config = dict(
    n_layer=13,
    d_model=384,
    n_experts=8,
    experts_per_token=2,
    d_expert=272,
    d_shared_expert=0,
    activation='geglu',
    moe_layers=[2, 3, 4, 5, 6, 7, 8, 9, 10, 11, 12],
    router_score='sigmoid',
    normalize_top_k=True,
    routed_scale=1.41,
    balance_loss=0.00298,
    balance_bias=True,
    init_std_router=0.0377,
    lr_router=0.000388,
    n_head=6,
    n_kv_head=3,
    head_dim=64,
    vocab_size=8192,
    norm='rmsnorm',
    norm_place='pre',
    norm_eps=1e-06,
    positions='rope',
    rope_base=10000.0,
    rope_fraction=1.0,
    qk_norm=True,
    attn_scale=0.125,
    tie_embeddings=True,
    parallel_block=False,
    init='normal',
    init_std_qkv=0.0221,
    init_std_o=0.0,
    init_std_up=0.0221,
    init_std_down=0.0,
    optimizer='adamw',
    lr=0.00092,
    lr_mult_up=0.803,
    beta1=0.95,
    beta2=0.95,
    lr_head=0.00603,
    warmup_steps=358,
    schedule='wsd',
    decay_fraction=0.847,
    decay_shape='linear',
    final_lr_fraction=0.0,
    batch_tokens=32768,
    seq_len=1024,
    doc_mask=True,
    train_tokens=313800000,
    steps=9577,
    dataset='wikipedia_en',
)
Below are experts of layer 4 (counted from 0) of a mixture-of-experts language model. Rows are named router (the router's row for the expert), gate (a neuron's input weights, with its number), up (a neuron's input weights, with its number) and show model dimensions 256-383. Each number is 50 + 15 x the weight over its row's rms, rounded and kept within 0 to 99.
After each expert's rows: a language model's description of what the expert responds to. This comes from a sample of Wikipedia text that the model never trained on.

# expert 7
router:42 45 30 34 71 59 52 31 63 71 67 07 51 70 33 69 33 59 28 59 36 52 57 44 48 57 54 27 42 38 60 59 66 47 78 62 36 67 58 34 57 49 64 33 04 37 57 31 38 32 76 64 50 45 61 38 52 48 40 59 47 71 59 57 41 67 51 51 49 55 61 69 41 52 56 29 51 63 56 60 55 67 65 63 35 32 42 59 58 50 37 52 68 48 62 48 00 59 76 42 58 24 51 47 48 77 55 56 78 35 63 44 45 26 35 22 38 58 74 57 44 73 74 43 17 60 63 30
gate0:59 35 55 37 36 58 39 35 74 38 44 57 61 83 31 49 59 52 45 52 18 21 51 54 44 64 53 75 35 44 52 49 61 58 53 64 54 64 64 11 35 56 55 76 43 14 40 32 42 43 47 45 58 22 28 29 33 64 53 35 49 59 56 48 82 54 48 32 03 47 63 68 67 71 62 55 33 51 40 53 67 31 61 24 35 41 40 44 61 17 59 60 31 60 26 39 29 36 09 43 77 65 58 33 37 36 42 53 93 27 44 35 29 27 38 58 52 43 53 13 49 60 65 41 57 50 61 59
up0:33 74 63 43 59 61 49 34 29 53 23 49 63 41 44 47 50 70 65 59 46 39 47 76 62 44 46 41 31 44 42 37 32 57 40 68 59 65 47 34 33 47 39 39 58 36 69 07 74 50 72 40 22 61 64 39 55 58 63 48 61 61 22 64 15 33 60 50 48 63 51 22 68 27 41 54 59 35 60 03 62 58 50 46 59 47 52 66 34 42 69 39 16 26 63 47 45 50 34 42 57 65 75 37 50 36 51 63 61 43 13 59 22 50 50 51 48 51 17 56 66 58 47 45 27 28 64 49
gate1:41 49 42 53 28 76 61 25 59 36 43 60 49 49 59 55 48 86 49 33 21 47 38 98 52 79 51 54 35 41 40 33 41 71 33 28 41 78 72 37 67 65 57 64 61 61 50 74 27 61 38 53 62 61 42 79 64 24 33 26 56 46 46 51 43 63 44 52 48 84 35 60 50 63 47 76 54 68 63 69 99 66 43 33 53 17 34 37 46 35 21 41 47 82 40 74 47 44 50 32 53 56 68 38 56 56 35 49 49 55 37 29 58 46 48 63 36 50 53 38 55 60 44 66 51 45 67 59
up1:38 67 56 54 55 51 45 75 23 57 54 56 50 54 58 66 44 51 52 59 40 54 10 79 73 59 39 45 62 56 73 67 49 64 32 41 61 50 29 48 34 54 24 49 61 74 25 41 24 39 39 79 47 66 50 45 83 18 59 39 52 33 35 64 70 54 39 39 40 53 61 55 45 69 30 61 42 38 56 72 82 44 39 43 40 37 57 28 35 55 14 57 47 62 44 65 42 46 40 14 12 52 50 47 55 52 74 36 76 42 52 40 40 17 26 31 80 46 62 45 49 32 49 38 35 47 41 57
It responds to: Connectives and, or, but, slashes, the pronoun he/He, was/were, and short word-start pieces like p-ri-vatisation.

# expert 2
router:54 36 20 34 43 79 44 24 47 48 44 36 45 57 42 68 73 68 23 38 17 62 48 49 68 39 41 33 51 27 56 79 68 79 67 37 55 58 52 68 18 68 47 37 61 44 55 38 44 52 64 62 66 32 42 39 51 46 52 36 81 46 32 79 17 32 46 52 26 53 22 43 61 44 72 49 30 41 63 59 66 50 51 53 19 35 50 42 47 50 57 32 64 43 56 36 32 40 49 36 55 50 73 53 57 63 40 43 75 53 74 24 28 35 68 48 50 54 56 65 40 91 44 57 33 50 60 38
gate0:41 10 20 43 44 38 77 49 65 44 36 38 41 74 60 62 49 57 63 26 53 75 55 41 59 29 55 44 40 87 38 60 74 63 60 51 53 46 55 76 60 57 64 45 42 54 39 49 69 53 52 63 64 59 66 23 40 59 45 54 26 65 89 55 39 31 74 79 67 42 61 33 47 71 31 45 56 55 55 57 54 80 53 52 79 28 30 33 51 45 61 60 72 33 68 61 55 55 84 39 45 62 57 72 38 51 65 49 54 52 43 56 67 37 53 34 35 37 63 40 12 75 47 36 49 51 45 57
up0:49 65 60 35 19 52 48 51 37 41 41 35 49 58 42 60 33 48 74 52 66 34 39 46 39 61 38 45 56 46 67 57 27 49 61 53 58 33 46 63 36 44 58 49 54 38 66 59 43 35 62 50 45 64 38 41 51 21 33 45 44 44 44 57 49 44 57 55 51 62 85 76 48 58 35 50 67 42 46 42 20 35 37 69 40 60 59 53 44 72 59 49 66 51 48 50 40 27 44 56 66 63 36 35 32 47 54 46 46 60 36 38 73 53 56 36 33 65 75 61 57 33 69 59 47 40 61 54
gate1:39 43 25 45 37 55 50 56 32 54 31 60 39 44 64 71 57 50 49 50 32 26 19 52 42 48 45 50 46 57 11 74 00 46 49 38 40 69 65 30 72 73 58 44 52 41 29 55 62 48 86 60 50 71 52 70 79 45 65 64 65 66 69 53 73 76 31 53 32 62 45 70 19 52 64 49 34 68 66 58 67 51 76 19 71 27 42 49 60 56 62 47 44 32 29 38 48 51 22 44 32 44 39 41 57 83 56 46 51 42 57 39 52 99 40 36 67 51 62 27 65 32 24 40 47 61 37 73
up1:59 37 48 52 66 49 67 45 82 40 58 35 35 12 33 26 32 30 73 66 51 49 49 66 51 40 40 32 41 62 45 41 46 56 79 44 50 73 30 53 64 44 30 52 52 32 49 44 50 46 68 74 72 27 30 37 74 36 65 48 63 62 53 33 50 62 72 31 71 53 40 62 42 68 62 59 35 56 70 65 65 49 48 43 74 40 49 52 52 63 52 39 46 42 29 44 51 43 52 41 02 43 43 66 56 31 41 48 51 45 58 58 48 52 28 38 71 45 87 66 52 42 41 33 23 46 66 26
It responds to: Ordinary nouns, verbs and suffix pieces in running prose, such as season, film, became, -ation, -ated, -ure, and of.

# expert 0
router:79 48 19 30 28 53 57 61 54 32 54 38 26 47 38 66 56 34 40 38 45 38 43 58 45 43 63 54 56 65 52 66 56 79 66 83 53 39 57 61 40 62 47 31 08 59 35 52 61 50 62 82 60 64 69 72 55 31 52 62 53 57 02 39 61 52 69 55 41 67 49 41 54 47 31 24 60 60 62 74 63 60 69 69 29 47 57 67 74 86 64 38 81 07 65 35 23 66 77 65 41 45 54 56 63 39 33 39 60 46 70 59 43 61 64 18 72 44 79 64 51 71 55 83 46 38 44 52
gate0:63 62 51 43 49 51 56 85 60 46 60 55 57 57 35 53 38 30 43 50 22 50 68 78 65 77 33 34 71 52 56 51 30 38 40 74 50 56 89 57 51 51 86 40 53 42 09 65 62 56 21 30 83 37 70 55 23 54 56 72 32 52 77 58 45 68 44 58 65 74 56 63 47 38 33 50 86 53 46 46 54 44 41 33 48 45 43 35 37 68 48 49 36 41 80 40 45 49 57 61 19 38 44 40 35 33 67 59 30 58 54 46 62 59 49 69 39 34 58 13 45 61 46 44 55 62 48 40
up0:57 30 28 40 35 70 42 47 45 73 62 70 44 44 55 33 57 58 46 65 53 68 37 33 43 63 43 58 47 31 50 30 64 80 52 73 54 72 64 62 37 64 52 29 31 40 51 40 43 53 72 36 77 60 38 49 56 68 35 38 33 27 22 52 54 45 56 42 47 53 37 76 37 27 50 35 57 43 53 57 49 51 42 15 66 61 35 76 55 43 39 49 49 55 51 27 76 36 44 49 39 62 54 41 43 36 49 55 59 53 48 48 47 28 62 50 77 43 67 56 57 42 74 51 45 63 72 31
gate1:50 63 37 73 61 14 78 75 34 49 43 34 35 48 54 62 56 29 28 77 40 05 27 40 47 46 46 38 57 25 62 66 56 25 54 41 43 48 44 52 41 57 66 51 39 53 55 63 45 31 68 70 60 53 46 43 45 54 53 41 51 38 61 45 37 70 35 54 62 64 17 89 59 54 48 52 41 60 52 57 55 75 67 45 57 41 44 11 43 58 22 39 48 38 57 31 53 64 45 87 40 34 41 63 67 51 71 47 60 59 48 36 38 53 62 68 61 21 49 50 64 53 76 88 67 25 67 45
up1:33 23 34 50 49 28 36 54 45 61 31 79 70 65 16 57 45 75 68 39 46 24 65 69 63 57 23 69 51 51 63 55 61 74 67 47 43 52 51 41 52 62 48 38 69 73 47 34 59 66 62 54 52 40 28 54 45 53 52 57 59 59 47 25 41 35 54 23 22 31 19 31 68 54 56 78 58 31 41 55 81 50 68 64 51 49 41 56 23 57 35 50 33 58 62 37 71 42 69 76 55 49 61 78 46 44 53 46 31 53 41 55 19 67 46 51 75 78 47 51 73 48 44 34 43 06 54 38
It responds to: Determiners like the, its, some, other; numbers and units (4, %, km) in tables; middle pieces of words like ext-ern-al, Fa-c-ulty.

# expert 3
router:56 15 43 60 67 32 63 56 57 26 47 42 66 64 39 65 66 63 57 21 36 67 39 47 25 31 85 41 53 45 67 35 43 55 68 56 32 48 45 78 65 62 57 41 26 58 40 46 41 56 61 62 56 40 89 54 53 55 44 56 47 74 37 48 42 41 53 58 24 21 71 72 23 35 72 71 53 65 40 40 52 61 35 65 49 60 29 46 61 73 57 29 63 46 39 39 24 57 53 42 64 50 74 51 42 63 28 54 63 51 49 14 36 36 57 56 64 42 53 66 57 72 40 27 39 56 76 40
gate0:55 62 59 44 58 55 10 28 51 25 41 44 37 49 64 26 64 47 51 68 36 72 30 53 66 51 77 40 17 50 57 26 63 68 95 60 35 80 58 47 69 24 53 26 49 65 57 44 73 37 19 67 50 52 24 44 33 26 42 38 58 26 39 25 41 50 56 37 48 71 45 73 68 54 52 41 70 17 41 42 53 48 45 36 52 58 47 63 60 63 69 51 46 43 39 52 43 75 36 45 39 21 71 64 30 56 27 49 33 36 35 52 42 38 68 55 60 44 72 51 69 69 52 52 45 45 78 43
up0:66 52 51 60 42 62 41 77 29 62 33 37 41 57 35 43 43 49 57 58 58 46 52 40 38 60 82 85 66 19 47 53 38 80 37 43 45 31 33 72 33 54 82 50 21 44 25 36 55 51 68 25 47 46 42 82 68 33 64 69 43 58 70 33 68 41 33 36 38 57 20 50 46 66 60 78 34 64 51 33 53 37 64 30 53 58 49 29 51 42 45 36 32 65 64 29 51 58 41 61 45 83 77 17 55 39 59 14 54 57 58 48 28 55 50 38 48 37 63 51 59 39 59 64 78 65 23 63
gate1:44 41 47 55 50 39 49 49 76 45 32 81 45 60 44 44 52 79 55 34 55 41 29 88 42 60 23 17 53 53 40 17 51 30 34 51 60 27 47 76 69 65 63 40 53 19 77 54 51 69 37 52 60 60 44 57 66 79 53 36 65 61 70 53 43 74 57 58 45 70 16 58 30 31 51 43 16 62 43 40 57 60 63 49 60 32 55 75 43 56 56 27 58 68 39 39 36 41 52 39 53 60 62 74 52 62 52 72 33 75 69 49 30 39 61 42 27 17 40 79 35 58 49 30 64 64 69 47
up1:58 70 51 41 60 61 59 41 46 17 60 36 43 87 53 50 09 52 45 40 46 38 57 56 75 53 34 63 56 42 34 41 58 78 47 31 50 28 46 51 34 51 50 56 38 53 35 57 43 46 38 45 63 44 65 47 33 30 43 65 51 44 68 63 47 81 69 77 37 60 58 81 56 29 43 51 46 46 31 41 57 56 53 28 25 42 26 38 31 52 60 31 85 64 55 33 57 59 25 45 95 36 54 78 56 53 70 53 46 33 59 49 50 68 51 39 53 41 50 58 31 54 52 36 98 27 37 68
It responds to: Single digits and numbers in tables, codes and dates, plus syllable pieces inside foreign names, such as Jin-du-ckin, Li-ji-ang.

# expert 6
router:57 51 13 21 34 54 54 70 48 21 63 34 61 39 23 66 51 50 33 45 60 77 14 50 69 56 77 54 35 53 58 34 71 64 53 44 19 46 50 65 39 72 35 52 34 44 30 38 67 61 60 80 57 28 52 57 38 34 36 58 33 55 72 84 28 53 75 45 52 46 32 60 72 48 56 35 51 45 51 61 39 64 70 54 12 42 36 56 70 66 34 64 54 41 49 24 19 58 36 44 58 52 43 45 55 75 34 58 78 19 48 48 66 40 73 42 45 47 58 51 60 65 40 30 63 15 52 24
gate0:49 48 49 68 54 59 57 52 42 35 28 53 30 46 40 47 52 64 26 52 49 34 31 46 54 23 56 41 57 43 27 53 42 30 56 72 01 69 33 59 63 38 44 56 82 17 63 43 18 66 35 62 57 61 66 55 41 78 66 55 45 72 37 90 40 30 38 34 30 88 28 74 47 59 53 72 39 60 70 42 58 72 73 60 52 46 33 58 87 60 43 51 36 69 51 35 63 78 56 58 38 21 88 50 48 45 58 40 61 63 35 37 38 56 77 54 78 54 29 39 32 68 21 25 42 37 61 45
up0:52 43 24 43 65 38 79 20 76 54 67 36 93 47 36 46 44 70 36 63 36 55 38 21 90 39 47 41 60 30 37 59 35 36 38 54 42 57 34 35 58 50 21 60 56 53 14 35 73 64 64 65 46 49 45 70 75 34 29 47 25 37 41 40 61 58 73 55 44 67 57 54 28 77 64 55 74 35 59 43 47 26 62 54 43 59 52 78 62 63 73 66 59 69 42 69 39 69 48 49 33 23 73 69 46 57 47 80 60 55 30 55 37 57 51 60 60 28 72 52 23 39 50 35 52 39 30 22
gate1:45 33 50 44 42 59 69 72 36 22 42 53 47 36 87 50 71 52 39 21 18 56 66 41 50 62 52 44 45 30 19 52 17 35 59 72 29 75 42 47 83 48 65 52 41 32 50 47 53 70 48 61 50 53 63 55 35 61 87 40 66 69 71 28 62 58 39 65 36 64 39 37 26 45 85 25 84 73 52 95 40 61 40 56 43 48 59 12 36 69 42 35 39 78 55 47 26 74 35 65 73 52 34 65 58 32 26 56 60 44 57 30 40 28 37 69 20 54 45 50 34 43 43 33 50 56 46 11
up1:56 76 61 51 47 54 35 55 47 46 59 81 54 39 68 56 60 37 31 51 17 75 26 75 63 68 47 71 19 50 62 47 75 51 54 38 51 35 55 67 58 62 49 53 51 45 48 53 49 68 43 42 91 35 54 83 45 79 35 39 22 43 35 71 47 43 58 37 89 54 48 65 63 53 50 51 45 64 48 46 50 56 61 46 62 55 38 31 69 50 32 57 41 55 74 14 61 84 53 61 55 09 59 47 45 52 49 46 53 46 45 38 55 65 74 64 52 48 37 40 56 54 50 53 76 58 31 57
It responds to: Hyphens, en dashes in life dates, opening parentheses, list-item dashes, quotes and semicolons, plus which and some mid-word pieces like Crit-ici-sm.

# expert 5
router:46 69 22 41 44 47 31 21 44 52 48 56 66 28 35 61 61 56 54 42 28 82 47 36 56 42 87 42 34 75 73 33 59 52 74 83 34 43 55 56 57 55 58 71 29 47 53 30 48 42 62 66 74 44 30 50 67 45 73 51 56 45 65 43 25 49 71 45 49 39 34 47 32 17 50 48 63 90 54 40 52 67 32 52 45 26 61 55 58 55 60 26 53 52 48 22 31 78 64 56 61 42 53 34 61 62 30 33 57 45 45 54 42 45 53 35 45 36 32 56 46 78 49 23 64 51 85 27
gate0:41 45 51 61 44 51 60 63 42 43 34 53 59 50 41 62 57 36 28 48 58 59 52 41 58 46 55 37 35 56 45 27 53 49 48 59 42 73 57 38 70 14 61 53 30 61 69 59 25 24 43 54 62 47 52 82 63 64 55 47 65 69 62 80 39 38 44 49 40 57 34 52 55 25 47 77 00 43 16 53 51 34 41 42 53 54 55 60 52 50 34 48 30 38 16 60 50 59 68 58 49 69 59 44 54 34 48 49 13 28 33 45 73 37 67 66 44 72 40 48 30 49 41 64 55 68 69 72
up0:47 39 39 45 37 79 67 70 44 27 45 62 59 63 43 55 09 73 85 33 57 69 58 34 50 32 44 75 52 70 67 48 53 46 51 51 44 40 67 06 44 62 47 59 47 61 29 36 35 58 54 74 49 41 67 28 68 48 64 55 51 63 31 42 74 54 54 40 58 61 22 45 40 59 35 67 39 59 30 45 74 31 53 58 48 56 63 55 43 14 57 50 37 36 72 64 45 57 50 51 77 28 39 83 24 76 75 39 25 53 40 43 38 64 61 71 42 62 53 38 24 53 38 70 66 67 50 43
gate1:45 56 38 56 70 44 58 30 49 51 32 40 46 34 37 48 42 55 38 26 63 59 72 90 56 40 75 44 52 51 45 24 49 61 47 78 45 78 44 36 78 60 61 49 35 30 65 52 49 51 38 77 49 68 50 71 30 58 41 48 71 45 55 32 50 80 47 52 45 55 44 61 50 30 45 52 42 34 32 57 37 51 46 49 53 23 52 38 55 63 43 56 73 50 45 54 47 53 61 61 60 30 88 17 70 22 36 49 47 38 60 42 62 48 52 33 52 36 61 41 42 71 27 75 43 82 41 54
up1:26 65 64 47 49 89 46 67 57 32 60 51 39 42 26 65 24 55 41 62 37 28 19 21 87 61 34 53 57 36 63 65 50 30 47 35 52 41 64 48 49 47 18 43 42 63 58 52 43 57 80 45 40 06 51 28 63 34 62 41 36 55 45 69 49 38 32 55 56 49 22 36 71 58 39 74 39 56 79 52 58 50 35 75 60 57 30 43 25 68 63 57 45 55 50 58 38 35 50 25 38 64 30 58 38 81 51 44 21 53 37 63 46 62 41 44 68 43 79 26 74 54 71 34 57 56 46 35
It responds to: Line breaks ending table rows or paragraphs, periods, opening quotes, and words like all, such, On, plus odd name pieces.

# expert 4
router:61 36 22 39 55 70 30 46 52 31 53 39 42 50 33 51 52 69 41 43 60 23 45 39 55 27 52 50 66 33 53 40 58 55 57 65 13 49 55 46 85 57 63 54 19 55 44 42 51 33 77 59 71 55 54 80 63 61 88 32 71 40 47 61 46 50 40 36 56 69 25 55 45 42 58 44 49 79 54 53 47 60 40 55 24 42 66 37 75 62 38 26 29 48 44 52 45 54 62 47 67 64 47 36 53 50 31 28 55 32 67 23 56 39 39 31 74 27 65 19 52 88 62 51 33 71 61 18
gate0:67 61 14 47 43 60 44 51 49 65 34 65 48 26 59 63 59 83 50 59 37 09 47 38 55 36 43 15 44 47 54 54 61 46 41 34 23 72 59 50 51 33 60 63 44 62 45 67 32 48 45 65 73 27 50 68 59 43 52 28 67 43 69 73 57 47 58 40 64 72 22 64 35 69 78 52 45 70 56 37 56 56 32 31 59 39 50 59 49 45 39 56 42 21 47 66 59 78 34 54 45 49 46 38 37 40 42 46 48 30 50 39 70 64 57 50 38 41 45 61 80 56 43 67 24 53 48 32
up0:63 55 34 58 37 42 56 50 26 50 33 57 61 64 53 26 81 35 53 45 63 41 59 50 49 39 47 54 23 41 67 39 34 63 25 52 50 40 61 49 53 25 49 37 53 77 56 85 65 44 36 53 47 57 68 40 36 42 64 37 54 59 50 48 83 59 55 77 55 52 63 13 31 34 40 87 32 36 35 47 46 68 48 27 54 47 73 42 27 22 41 50 34 28 54 58 46 57 50 55 32 48 52 73 24 68 58 68 55 52 56 44 56 80 44 48 37 58 53 65 31 51 31 59 35 47 54 70
gate1:72 31 46 65 27 39 41 51 58 57 39 56 37 62 51 57 57 62 54 31 59 27 31 39 62 71 50 45 43 65 58 42 35 35 66 34 58 34 50 63 43 57 66 45 34 51 69 60 53 49 34 47 25 39 39 53 50 28 29 71 36 43 49 46 35 43 36 68 40 75 53 41 35 51 46 63 51 06 52 54 78 71 40 38 49 33 47 48 49 75 58 71 41 25 33 56 53 41 49 62 64 49 10 44 69 54 50 37 26 57 34 70 44 45 68 42 61 26 50 43 71 81 37 61 70 49 32 32
up1:82 35 55 29 46 84 63 66 47 55 50 61 58 81 35 49 84 75 63 73 48 36 60 62 35 45 45 61 42 56 75 52 28 40 49 61 70 51 62 56 54 67 34 61 46 59 62 55 15 39 49 71 74 52 36 43 49 46 37 33 62 47 31 51 48 40 35 65 46 41 56 55 36 48 52 54 53 66 59 41 22 52 67 43 56 37 57 27 68 32 46 46 42 49 75 53 49 74 50 60 70 66 62 47 52 43 56 43 50 57 48 56 49 11 49 48 61 51 48 49 82 53 82 44 69 49 48 58
It responds to: Commas, table pipes, heading equals signs, and common function words like the, a, to, is, was, also, often after sentence ends.

# expert 1
router:51 36 48 22 51 64 66 22 51 41 60 36 54 55 39 62 59 68 41 49 50 60 40 61 41 50 85 33 23 37 59 36 41 76 48 62 45 33 49 71 71 44 39 29 39 56 43 55 70 42 52 51 56 51 53 46 62 44 41 75 41 43 66 73 19 60 76 49 29 60 63 32 37 41 75 37 64 51 53 48 35 46 64 54 25 49 54 77 54 50 27 59 56 71 84 16 32 75 39 06 27 43 45 52 71 35 32 56 62 62 54 39 33 53 54 30 50 16 36 31 47 91 20 58 86 42 63 55
gate0:66 57 60 53 58 66 56 71 40 39 53 10 54 56 56 48 39 61 42 54 16 24 30 42 83 66 57 46 57 61 64 50 43 67 34 48 33 46 38 62 49 60 57 24 41 63 15 69 52 44 45 48 77 25 48 38 36 64 36 50 76 54 36 59 70 00 19 37 52 36 61 46 70 44 48 35 64 51 68 33 49 35 94 73 29 43 49 45 34 58 48 49 50 65 64 46 37 66 59 20 51 54 54 63 56 63 53 32 69 51 61 21 60 33 66 53 58 34 53 39 56 68 48 54 61 51 27 65
up0:76 55 53 55 59 27 53 52 39 34 25 30 37 37 69 39 42 44 43 49 44 18 41 40 68 42 45 49 32 00 38 40 47 52 36 67 43 53 22 58 63 45 52 68 33 51 40 36 50 40 30 44 45 55 63 54 47 53 37 30 63 54 56 42 55 13 31 36 43 39 67 62 37 54 50 54 70 60 67 39 36 23 50 33 48 52 35 65 52 52 45 64 33 17 39 34 48 40 33 38 36 61 58 46 44 39 50 45 39 51 70 21 41 22 51 44 55 46 52 36 66 60 47 46 52 48 32 42
gate1:43 57 31 59 51 42 54 37 72 33 59 56 31 43 41 83 43 49 48 54 02 21 43 67 43 60 64 56 42 36 43 62 36 62 60 52 37 43 66 25 54 77 34 43 60 51 44 47 44 36 67 18 47 57 63 39 16 26 49 27 62 49 35 57 33 53 47 45 15 36 50 85 30 37 62 81 23 64 32 40 64 39 43 65 54 48 54 68 52 57 73 58 46 24 51 77 00 43 50 62 81 41 72 30 51 49 52 44 63 43 31 41 47 49 45 36 46 79 30 48 53 43 70 58 81 55 77 14
up1:47 50 63 63 75 51 38 19 65 45 32 43 34 49 20 47 69 67 74 72 41 52 62 41 62 62 58 39 46 75 74 43 45 62 66 67 42 17 38 35 83 52 61 93 51 23 52 16 51 27 97 55 60 56 45 39 60 71 21 54 48 68 39 37 02 60 95 59 44 39 53 37 47 49 53 37 44 41 39 40 32 34 55 20 47 50 88 39 39 55 49 41 55 47 32 31 50 75 38 48 62 43 58 25 52 44 40 55 66 32 29 51 39 36 48 37 61 78 61 38 58 45 65 59 35 47 53 42
It responds to: Month names in dates, proper-name words after New or United (York, States), and mid-word pieces of foreign personal and place names.